Experts of a small language model.
Experts: 48 SwiGLU neurons an expert, 8 picks a token, a sigmoid router, a shared expert of 64 neurons.
Training: a variant of Adam for the experts, 612M tokens, 9340 steps.
Below are experts of layer 2 (counted from 0) of a mixture-of-experts language model. Rows are named gate (a neuron's input weights, with its number), up (a neuron's input weights, with its number), down (a neuron's output weights, with its number) and show model dimensions 128-191. Each number is 128 + 32 x the weight over its row's rms, rounded and kept within 0 to 255. Numbers have three digits each.
Before each expert's rows: a language model's description of what the expert responds to; "comes after" lists some tokens at least twice as common just before its tokens as in all text. This comes from a sample of Wikipedia text that the model never trained on. Tokens count by the router's weight.

# expert 39
Description: LaTeX math and digits. LaTeX math tokens such as }, $, \, _i, mathbb, and digits inside formulas, numbers and score tables.
comes after: ".", "2", ",", "–", "°", "′"
gate0:100146138123105123166152137160123027123157089185037125126123146118112093102213124133123129168147138125124122117146165173129125128136103119137134128122105130095120129133118126129156121109064127
up0:135122148138148129123114098127145128084127148078102117091141122144115107130089136141131122130124118125154115162048112037132183116121137103104129079155152128126158038121255128130116127126143133
down0:126152133087101119085159143123133176178151169131128132116135100210113151123166142133122102117209115061194101169100123127123122201125125092175135124122120121129113072142105066173097130106097135

# expert 15
Description: Numbers after separators. Spaces before numbers after colons or bars, such as times, coordinates, IDs and dates, plus symbols like °, £, ±, _{.
comes after: " |", ":", "-", "|", " /", " May"
gate0:127125215099127124135107133147224133155149113174111235164117097116169107134129123098132119122129135061170198130125129109132134126130141152139099106115179098137128146099047129128128126148076118
up0:117156083124097103108199127119063124058112158083134130076146141216090127109083131110125134231134120180111069070135096133128124144132123095132145109155155119125146105144118126124127150130129137
down0:106107047112068146111131112136140165063110138130131121114255128193122130128122115139129155083118127116127128099197140189115199130175136124077120151157129130132133131123150095143103128105100163

# expert 22
Description: Final digits of numbers. Last digits of years, dates, coordinates and statistics, such as 1957, 2006, 57.14, plus % and words like result, caused.
comes after: "2", "1", "9", "8", "3", "0"
gate0:145163124118078118103157196110130171106095121163130109128179154146141150118130121123133118177132147136198146143171126137180124171111151100130132162055076105207123156054094135124126120068158125
up0:159114226131104108056145127142153127127122110120126131143142170127127196142139129130061183116130127134144125227105133151076130214119026168215129159140105105128076160130063128125138068110127166
down0:155157174097128045091152126186147193127144113217149136150148128129103152127157115126110166155090134130199033145126191129149137139129212040164126222170129085128128120133123116127138134170104118

# expert 3
Description: Years after spaces. Spaces and digits beginning years or IDs after the or table bars, plus award, department and organisation names, e.g. 2009, Award, Authority.
comes after: "|", " ", "\n", " September", " August", " January"
gate0:131121138128142151132144143155058124050144128124120127128127111127091008147124114118129127147125126126000138126126114167133139132142136109098137137100132131131109128165088101153109132140126118
up0:131163109175105008130123175124122124181132164128141132117120127129127148122125122103125154127124126225169140140132127103112089130173127121139073160098132085127125113115092145124144077108134065
down0:134122118122124079115128129115115108139141137124131093170126153117141142099136118108121131123103153143182170107069138112119090051163222116114078082131108098152113106129123124083066009054136114

# expert 42
Description: Articles and world nouns. The articles a and an, world, country, Air, International, Space, plus name starts and digits in years.
comes after: "2", " the", " with", " United", " for", " The"
gate0:105092177126121132101136069127168073184176129029108211126136128130110157094124119122119087130127130137107093122062148120100130130134157114136121138157124198132191163127124211081131160094112062
up0:082121149088127122100127074116153112117188123113119101096124133111062240031147148128113133154093155129125152147110121154120134134094174123132132120116125167126111131134093134123115131103166126
down0:140155146115129112128092118153110200132179181132177062131162177199118067119129118126125228209073085186110124136137128126105132104120117125125137141110076113152151105133133111121130142120124142

# expert 17
Description: Digits inside numbers. Middle or last digits of multi-digit numbers and years, e.g. the 0 in 10 or 2007, mostly in racing results tables and dates.
comes after: "1", "0", "9", "4", "8", "6"
gate0:125125126136132142089109127202113128129092126126127163176135116115131138129111126129119117121205130126088122093038190125192165150190080128122153146129125144128031129152120099124126128147141247
up0:146127152114119171120128125127116149127093128114239111128150155128127149119121098166128127122161129113125057127146123123121131064119111123131145111127075125140128059127117092122198139140111154
down0:134128134255134120116130128037138152130147128138156111120129123140106105136127133154115185119089104188135068133125130142062136080119131208132179139126105176140129097124005149129120129082119143

# expert 34
Description: Headings and line breaks. Line breaks and == heading markers around section titles, list items and tables, plus See and year digits after breaks.
comes after: "\n", "1", ".\n\n", "\n\n", "==", " |\n\n"
gate0:172125138152082190141135098089176127129096047149056149133152131121142123123122099125152134128099132120105133130085200162142127198133108122116143125123119097153127222152148129094128117142076133
up0:140115135119125144086133145238136125128120128087110035108065133163129172147104129166128128133150128052131054077148121129130132171089175125129095093144145111232132059127128162126162128127123152
down0:131141103133164150117160048085122134103151131126110098113127060129204109152233130050199112166127114117144085095112123132130192110110135112109122141110088094134163110142158208166094140121121120

# expert 57
Description: Indents and compass words. Indentation spaces before nested list items, compass words like Western and Eastern, and digits inside tables or years.
comes after: "1", "2", "3", " |\n", " on", " \""
gate0:133139078132104098138103126135160132174096130127164111141126163134112080120141026128123113103123159138130139120112198138142125121139122113123133113128128124114108064090127092133088150149163073
up0:126123222143112177120112124142057123151081113108126153127083198070123131150161114133131083116128035138173134195119157107119122112059108037173130099125141127123130117206140105197096132143124162
down0:164173142126162156146026174131092125195083131153094154132036224084137086146128126126151124147160152154091181132136111153136127110254138123122134132135123161125116133111087067141098131129176097

# expert 35
Description: Sports table abbreviations. Abbreviations and short labels in sports tables and results lists, e.g. QF, BRA, MF, FW, Score, team, Cup, %.
comes after: " |", " (", ";", "==", " ·", " first"
gate0:177131112137110108196187086114073130049131164141155067049149131081122110115128166110161123102124152165122227146181178200152158128126165128084118128137084087136091125196113126119065125126157191
up0:111114120116129120125130154133111047127117111113035123148119125113127126146136150137149133123134106134140122133130132112126081171123150127116175086052135207187123129101164118160123123163139000
down0:207097111100132120097072165191073128128087112100051145124122170125143183125083170135097127124084153110115138195104201115148133150160143234103174121053107059141074128199109149139129139144136125

# expert 56
Description: Sentence-initial The, relatives. "The" opening a sentence or clause, and relative or question words who, which, what, how, in general prose.
comes after: ".", ",", "–", " of", ".\n\n", "==\n"
gate0:125129039128112148167150146167133087166133130126120134129134134153126128139144135099116124128123131125131148097133133127128126127202080177191124137131122128127152151140136131091064137116119141
up0:129111255119142149127121046105122160077110136127124163122131136100111102137125136117139135144201111080128139187130130122094134096058131130125132135131125112133125158125119091117135112126108131
down0:135180144038127130150140088145105136149053184023161127140129131182180134123189140131113070129175143156128122129142150130126129124156112125122140184133157104157120129080144061121137129146106106

# expert 25
Description: Month-first dates, table ends. Month names that begin US-style dates, such as On October 9 or November 28, year digits, and row-ending pipes in tables.
comes after: " ", "1", "–", " on", " MF", " JPL"
gate0:139179135130150123130118148119116026165136152103087113129169154158127123122129104130125111080144126140136126124130100131016094123218125126114112051120095113136076116150127032154116097129070125
up0:123122116127097098128123168120129061137122125126130110162116129135093132138149126138125129035179079201074138122137112105131126128130127140124128133145101084087125122093071126132109143100111153
down0:114146138109120136081128056103118073157126190158037148149063127129122118213151127127133110166121111130080106153137145122115071132093123194088044125141140121130097016138121171126158127124064130

# expert 1
Description: Proper name onsets. First pieces of personal and place names, often in lists or table cells, such as Poc(ono), Gü(nther), Sib(ley), Piper, David.
comes after: "-", " |", ",", ":", " of", "."
gate1:127104177114077111108087130059135150114182128142119131131164222148215121089103128142133189104047131137097145154132147143116127202115130191126118127121137192090122126109127143128127087086122127
up1:083110126127141139106123142222129129104141094091122099128095079135080105110125118129123112130137092127228143110111128128128117079129131172132138129126101148119139233140089121129213128192145072
down1:180089127116152132136107138179127166103116089128114162147122132128117133114041116157123197126130090130128147153133139137090064171123089178104126202178128071116101121128129137112134132028131158

# expert 40
Description: Coordinating conjunctions. And, or, but, & and slashes joining list items, especially in census percentages and election text, such as and 4.2%.
comes after: ",", "0", "4", ")", "3", "6"
gate0:078149152125134145107126125134063111148098125124050126133148225103154144130128122139046128132105133079155106117160205084125129168094096131164005079127136137129195090223107080127113133138115079
up0:165127240065126128143134118169129160081190061131143114112091123132124129129137088130130131120116128126092139088123129126126111134212181047131173226116118128121129119127152138127169056120111115
down0:168129237072096128135122121129126191084140072098236117128122143091117109156140143135134184119177141128126158115113131144129151092128140110095172144093105182132127127153137139153130125144148123

# expert 51
Description: Place and administrative nouns. Place and government nouns such as County, town, state, city, Province, village, plus digits in dates and election tables.
comes after: "0", "5", "3", "7", "8", "=="
gate1:147148142107159105127101136151136120088166111149103130124160105149136123168111139133111125010156119127153086077124167128189134115052106121164130074129129098099119065139231126170113142119141092
up1:116115138116146127128131121140055127163120125143102128130164136079149118189148120128130078212124154111085109157083070161119115123180197070124139140127118137130158146134118126128128128136182122
down1:068121134036127137180115109118128143137106144171133062091106152148133105121119131122229136143150138074129164121128128130086143168151147075117059116062097142085121148130081196104139162151151135

# expert 13
Description: Day-month dates. Month names and digits inside day-month-year dates, often birth dates in sports tables, such as 28 July 2005, 1 February 2007.
comes after: " ", "2", "1", "3", "5", " October"
gate0:174120009121192127134127135140096220131114153129124129124145124106131124141212128062092136169145118112096113150125131090143188100075126149112126131102126127149115141092085029160087120093132143
up0:133123170092113140105133129143127108122146142062095063129125106170126133129117119162129029114179153169106143124128126157136128121172164026127132123125125133133137110163132145124126205125158112
down0:137105147160119206121176127127109156116067145102070134165116125121095128169128135151137130111115118158124127057090203155160130078094161109127128137129195182131135122210152129076194156192182122

# expert 8
Description: Table cell spaces. Bare space tokens opening a table cell or preceding a number after a pipe or comma, like "| 31°04", "Attendance: 97,64", "April 15, 2019".
comes after: " |", ";", ":", " in", "|", " September"
gate1:110130118120091130125154139128113115028155133081093130144155129185190113134123117126141127135130096114118100146197204122128227083120145126130161132128058147086104121102146095148129130121073209
up1:133150156112100102113127131128113094171130131051127164083129124147146123098121129203130131126148103123104115079129089213127165134126170000124136131157108121127125132127118090128122058177128074
down1:128158129124159066129162130207131161139144160176132132129223149137128063123141126193218131143133128125119159127135122123151230147095124138120136126145096175065067129130110121148135132020133121

# expert 33
Description: Date-range dashes. En dashes and first digits in birth–death and year ranges, e.g. 1813–1881, (1817–, plus coordinates and taxonomy fields.
comes after: " |", "8", " (", "7", "5", "–"
gate0:129120104126117129126141185143094128120130140127144152114129086133122170162122075133132126159163119123126126167113130127078120130180147097231146118042125071129120129119062121123115131143129129
up0:128132159135130085149124119163126139129143088095131106134126129141151086067130110111129128134120172137149170138089109126119199136129159121116123202119155113165126092151116129126114129149112140
down0:078203146080086087130123153160131144158218128162154102093112126134225132110129126210141129080115115108126102140110120123112167122145027082093118082153123122131133141096102137127126119079134135

# expert 12
Description: Spaces after labels. Spaces and pipes after infobox labels or table cells, e.g. Chinese: or Runs batted in:, plus both, either, such, service, flight.
comes after: "|", " ", ":", " —", " on", " Yes"
gate0:138077054104123123127155126136119198124110142167140175117158126100132125128139132149122123186237117072125120125156169112145118119112180137130068074140136144122126128130204140087122125122132138
up0:150137127086223071145120194129118178124168124149123129204109135120145088125079127128188106127120151153096124163129115147136156127126103152199053126125129091101089142134132124126104129157126112
down0:129138123123044130121122133132132135128131060124122138114127160138135091135162167122164216129129049135136089192139191125121121101100075187120107136149146146103140156136145138129202086126128123

# expert 38
Description: Temporal prepositions, decimal points. Sentence-opening During, In, After, Throughout, and directions North/South, plus decimal points and zeros in election or results tables.
comes after: " |", "2", ";", ":", ".\n\n", " end"
gate0:125160160131168116146132132218136126148087164135083148114068054111121113116096130123072101124160164068111216111077115102154133155138086104135199133181132126145086109062129131120120128195169104
up0:128124147131156133121127179191146123128162130192126131098130203140128129131123132165121094080122141116101126130025192135148129102102126154133134141165170162150124043122150153128129113113081130
down0:128144127155134127108135108147125125127131122100131129076132126156117128133150118130131094143178113187201124101119155158117185103132144120109127134128132149104081130141110137121096135143113108

# expert 61
Description: Numbers and quantifiers. Digits in census, vote and coordinate tables, and quantity words such as some, several, million, following.
comes after: "–", "1", ".", " |\n", "|", " a"
gate0:162186107094145126159128068114130194109160168128151102122128190133124085175133183147134139133120158073099104074133135081179130094128156136138128124116133055084128170165124127141158137123117145
up0:113095151143116157111123131118163133121137108132135115136156044078126102084162123070125156160149132120133155124127129132123132129132145123114152115172127156160150131131152132101150176119135126
down0:138160125128096131111146092133175112124219103200133129107126030126146119128116127129115120149166203119125135122124128144124104139092159127125115168153160181154121053205171126098129116140102124

# expert 10
Description: Year digits, venue words. Digits inside years like 1990, table pipes and semicolons in score lists, and venue or infobox words such as Stadium, Location, Piper, Airport.
comes after: "1", " ", "R", " |\n\n", " km", " •"
gate0:128065133086151123120067126130125128083193166041116127060115126155198101128124125153090121148122120129144059129137143133051119140138127128143151127115137122119149140127172146125131080133130168
up0:112113164084126086130126152134092134128144142119133131145119080188127127091107105128084177127123129133090129170112128129135132128093122167105117136143129110044207235128111130149111122123048214
down0:115119139113125125131131075125127118190123125177122146119122182125133144113131116137173152125130173054132136123149149097133068107181135079141125244155117054065120146144113124133126126144123152

# expert 19
Description: Parentheses and including. Opening parentheses after a sentence or name, plus words starting an added phrase, such as including, under, within, the, and score dashes.
comes after: ".", " in", " with", " for", " |\n", " to"
gate0:119141059112160126149077121187130129121149113132042126133127128136104133136094084127124121137191158007128128160135063121117108175154132134122131128114121130129043126128107124128202072127127169
up0:124148137188121217104110126127130125133123132135140137137130044131118141224125143081150123128161090136120188045100110126110113121171129125127160126136153103126062231126098156121137110139116111
down0:146131042185066144127125125097110125127175132095155000125082117102111241131136161135159128136102128100152129175110000143122105141118165018129126156093176093172122105124096175120124131119129117

# expert 5
Description: Nationality and proper adjectives. Nationality and group adjectives opening proper names or descriptions, e.g. American, British, Scottish League, Canadian field hockey player, National, First.
comes after: " the", " of", " a", " and", " New", " an"
gate0:128105153147123057104125123128086121054117095136088101131130093130136169129133136114131128148136128108127125127128140126143125120132093144061062128126141158129108077131135156124131125054192132
up0:165096120137107159140096133142127117132129126128105102142127158151127118152062135130108128135124123131128129123101200126126126159102107112104205020119123167174152091147118186181157121177093112
down0:137151198127096093127125130091150104179217116165168133122118123128139118135109123126125132134000093153103129157167101104057122126083080122111124187137146088176116202096122136145060132141130112

# expert 30
Description: Linking prepositions. Prepositions linking a following noun, such as by, with, between, alongside, especially in Directed by or Sponsored by, plus digits in years.
comes after: "1", " |", "\"", "%;", " /", " FW"
gate0:128107124182159138146141155129184082124116117138120128127089127138132061119127119130118021148120121127109109125129124136043133165128131117200167115100132128129137128127127140107129112173107127
up0:132110125098102152131124000153067127122126173172086124126129142112117140129103140140130128125076126119135123132150128131131128127093164129149124156132122124130126122128084175186128194073169128
down0:092124095134219130132111125168188133169137134155052123103158106108179117137136127203091126087196127137134118137115126125130126121142121129134125096125123058130102108131121203130029170139146136

# expert 0
Description: Digits, through-type verbs. Digits in dates and vote tables, plus words like through, via, launched, acquired, expanded, and bullets or colons in infoboxes.
comes after: " ", "2", "\n", "|", " was", " |\n\n"
gate0:125085129122060118129153042132104117115135112073125128113108129117087108123128114123129160131158104153095118089123127129142096128145114126182128133112119131128038130193129127053107184142139129
up0:101166175151179176160125136152123126132129101062132122137123131109137062173124119127127067125135090159130191119135133113126127132127177130126130122110110099128134151136124116096126144153094184
down0:132127119145058147107204117145136133121167122116133093126130133121097112118184139105205177185130103169133148126062088125154101131172132127123084128051145145117003137159108076085182133104134157

# expert 2
Description: Prepositions and degree words. Prepositions such as in, to, from, into, within, among, plus more, very, become, often in sports stats tables ("10 wickets in match").
comes after: " |", ";", " in", " part", " one", " out"
gate0:130132147173104187221068142078127096119084164146123133107135128232126137151134106160129103122128086114129127146179149128132197126127144128110128124129111122108129120051121100207115128131212132
up0:142143125158112176206100125075123128121096224131126151097129132128139132127132128129134113121126115134124129125180144129145255124169114132129166115149121087127128112000123109232118136133215132
down0:127089128126135109127140131130097014100024144139132127128172130154122125142102128218126122134124145128091113112132129116128117064020157053144166129164131120121133141110186167098086090128154128

# expert 62
Description: Sentence-opening subjects. First word of a new sentence after a period, mainly The, It, He, She, They, This, in descriptive encyclopedia prose.
comes after: ".", ",", "0", ".\n\n", " and", " by"
gate0:127122123119110129120121124121114120102163128078128132134120035123160150128140102080127115128130129123129160127121125097180125137132106129145096139118125131255135138027128206129104125128130024
up0:113175122039137122200133115124111139136113165189128129127129139137126141130131121113089127132162129149138129122028031128132133025063188077130229145119114143125116124159124211200084182130129130
down0:178139128128139088134125138255117128129171108129124127119155124127113119125129141141123212125131130158125136128106106129124160165157165117150150128097091125072130127118161122161120108129137149

# expert 24
Description: Mid-word pieces, digits. Middle pieces of rare or foreign words and names, e.g. Sino-Tib-etan, Mase-kela, be-ads, plus digits in years and timings.
comes after: "1", "3", "0", "7", "5", "6"
gate0:055136131158142115119131218128128128130125104084069132181092026146153132130134120151132073110127135151127118104123114114126167128107138120120157111096133137130139136018097127204114084109001131
up0:132132145134128169055112173125128128147142161135119110106153117214174166074128132123138123126108116140123127106126133127098115045127129116082107185129128126088128138161127133094105111062128125
down0:125169109137128130052080141134129133127132124145088119148126127199190240132156133124129145146130110128164072120124152092129087076124150096118131174108137086148122161124134147113048102105018154

# expert 47
Description: Dash table fillers. Em and en dashes filling empty table cells in sports statistics and polling tables, plus column headers and abstract nouns like work, emphasis.
comes after: " |", "5", "==", "–", " his", " Racing"
gate0:125177110177108082120057147131119141047122128133100135087134145164145105113126068163159154124098172087120147100129080161123114155138096172116062134107112090133076127211127113069137093185166128
up0:132131121125143114119130107122117071074099107150151129180126121126122223118131161128110160132138138197075130127112155116158134108114131132097119125104085100121129125128127129100127075144126130
down0:213111107146173090080115078122129095115128122128119110097141102102124186123167133122111127162165141132100107120123182137131155125125140126131021120143065086174108042131131187128057126126124102

# expert 6
Description: Opening parentheses, was/been. Opening parentheses before codes, times or countries, e.g. (UTC+1), (FIJ), plus the auxiliaries was and been and spaces before numbers in tables.
comes after: " |", ";", "\"", " It", " has", " it"
gate1:115083124097175128177134123140125103107124151139129177130130114091089128112137231154122048139158126110193131123181110136108107126175033151128139102128121170127112127108124160107117102086128127
up1:148085129159151128151028143153122124166132113144062127134122136048130201141087147121121123123169122098160127143101132113058020139091121126140223142164084146123106139121090141196148132116053127
down1:173120170130131142190112125126148067078110123077121147129168139081140145110108146137147058105131119123116128044133096172109132176127124134125123113115107142122115146124188160151162095079193171

# expert 32
Description: Leading digits of numbers. First digit of multi-digit numbers such as years, route numbers and codes ("AR 264", "1787", "2022"), mostly in road and list tables.
comes after: " ", " (", " U", ".S", " can", " $"
gate0:208080126183108169000118132071191131090132117125124141145247135146124164097130109122134151109157177120136150115137134123099026122131097131133131124141125145113222145136100098140225122120126115
up0:129228096123156057113129138115131068146069118137119084151095126119209116070128091066151130155124083138112131109110129123127251106168067109084133143129146094130101125146130073104135151144125106
down0:105131149059108115120172136080095112125066187195135185137022115102147147114082109072096113139134111129127195131163178155144131096125123128129131166077140041117125126063062128103131123125000127

# expert 50
Description: Digits after digits. Final digits of years and ranges following another digit ("2018–19", "1988", "2003"), and pipes between Result and Rank columns.
comes after: "0", "9", "1", "8", "–", "7"
gate0:150197135111139129118124122156213131108128021099064197100130140132122125182134064131123135080172123089088113126096132137107174140182197093169165120105130125153122120138126122111125147121122146
up0:163122137113070106168130135107130123208082129138131138128160152198122127132130119132114126082130116113124127127102119157126135119126139131127069134156104089146139130111185146123124134165131115
down0:114050108124124130080129121111129131188076109096126113159106167109111112114149212139136144095144121138115214152140118111125129121135060149125068128113122108139125090127134133167131117115094252

# expert 44
Description: Table rules, infobox colons. Markdown table divider rows, pipe line ends, and colons after infobox labels like "Written by:", "Established:", "Published by:".
comes after: " |\n", "\n", "-", ")\n", "\n\n", "\""
gate0:087126126151129113133116117130136125192141121192154132113005172152130125132128109115124104171067109163118142179210127145194157155173130127109160180118118131058055113119122202129114118128173129
up0:135138123132124144157142130149135127120132084168103128132105131116108119124169139122181125248094122127137100173210141126129113107118075121130098100120127188128141117203113151152129127129122193
down0:099140128083118130124125105129104130132129130077243124121126111120134103101255127206114189132123159157090130126105149131129131059049113141103131144134125127159122116204144132201166125152134126

# expert 18
Description: Numbers and math fragments. Digits in tables, c. in statute citations, and word fragments in math or LaTeX-heavy text, e.g. un, equ, tick.
comes after: " ", "–", "%", "%;", "/", " ·"
gate0:085139127152121120134119129140127117190096074074153154127128117124128127128123158133127172129123128134216178128153037107133126225117128113122134124102154132115124115140131123167130130160125118
up0:130113116158142074135126128119115101109221117128126127123114176076117124150113129169122129111130137073116123142129095104110101138101129098086126108140123080137140255125165122129076129164132129
down0:132061086134143121199125125181127131159136128105121138132120123122149142087129138130123139123152183181138132152123183057103197152073184173064118094127126133006101113054130128137099139127131084

# expert 52
Description: Number words and counts. Spelled-out counts like two, three, five, several, million before nouns, plus digits and pipes opening table rows.
comes after: " ", " |\n", " \"", " number", " with", " List"
gate0:127114127154142142233170124139107131135142125121130143123181059172151127134128058119134114125111181175093147128186145173112133104134035160132206124130140128128123124122112127078115110073141141
up0:129129137124195156193127124109122130235147126127100150127129131145233133121076114100157120155110142160147119125113174129095128132127075135124125161127077135129092121128133115125123113107142221
down0:125096150147107172130174179106131040136131114136037127082131170145171098156130121124095127111139138129130099127129144147103186158131119153172148117111185173106174092116063146129145135086126121

# expert 59
Description: Articles after "as". Article a after as in role phrases like plays as a defender, plus blank-space table cells and field labels like Coordinates, Notes.
comes after: " |", ";", " as", " MPC", " ·", " /"
gate0:137116123132071136130128147125117119126092127109093133126130089167053158146128130180148079113129146119202111170065109080096128114117124143119072128067111136177141221148117194132142124112119138
up0:126059120127103147130052164137186066117075052115095126125128122172087134143143114172126134119120131116131131127088138064127119098126126178127068121133136140130174213184128127101128121114141132
down0:117118092117081098127123161111136119073125143126152111151121099129095128125105133126238093123126115177142127127190090136132130117130130174136122130135095144130128236128130111143136151137129113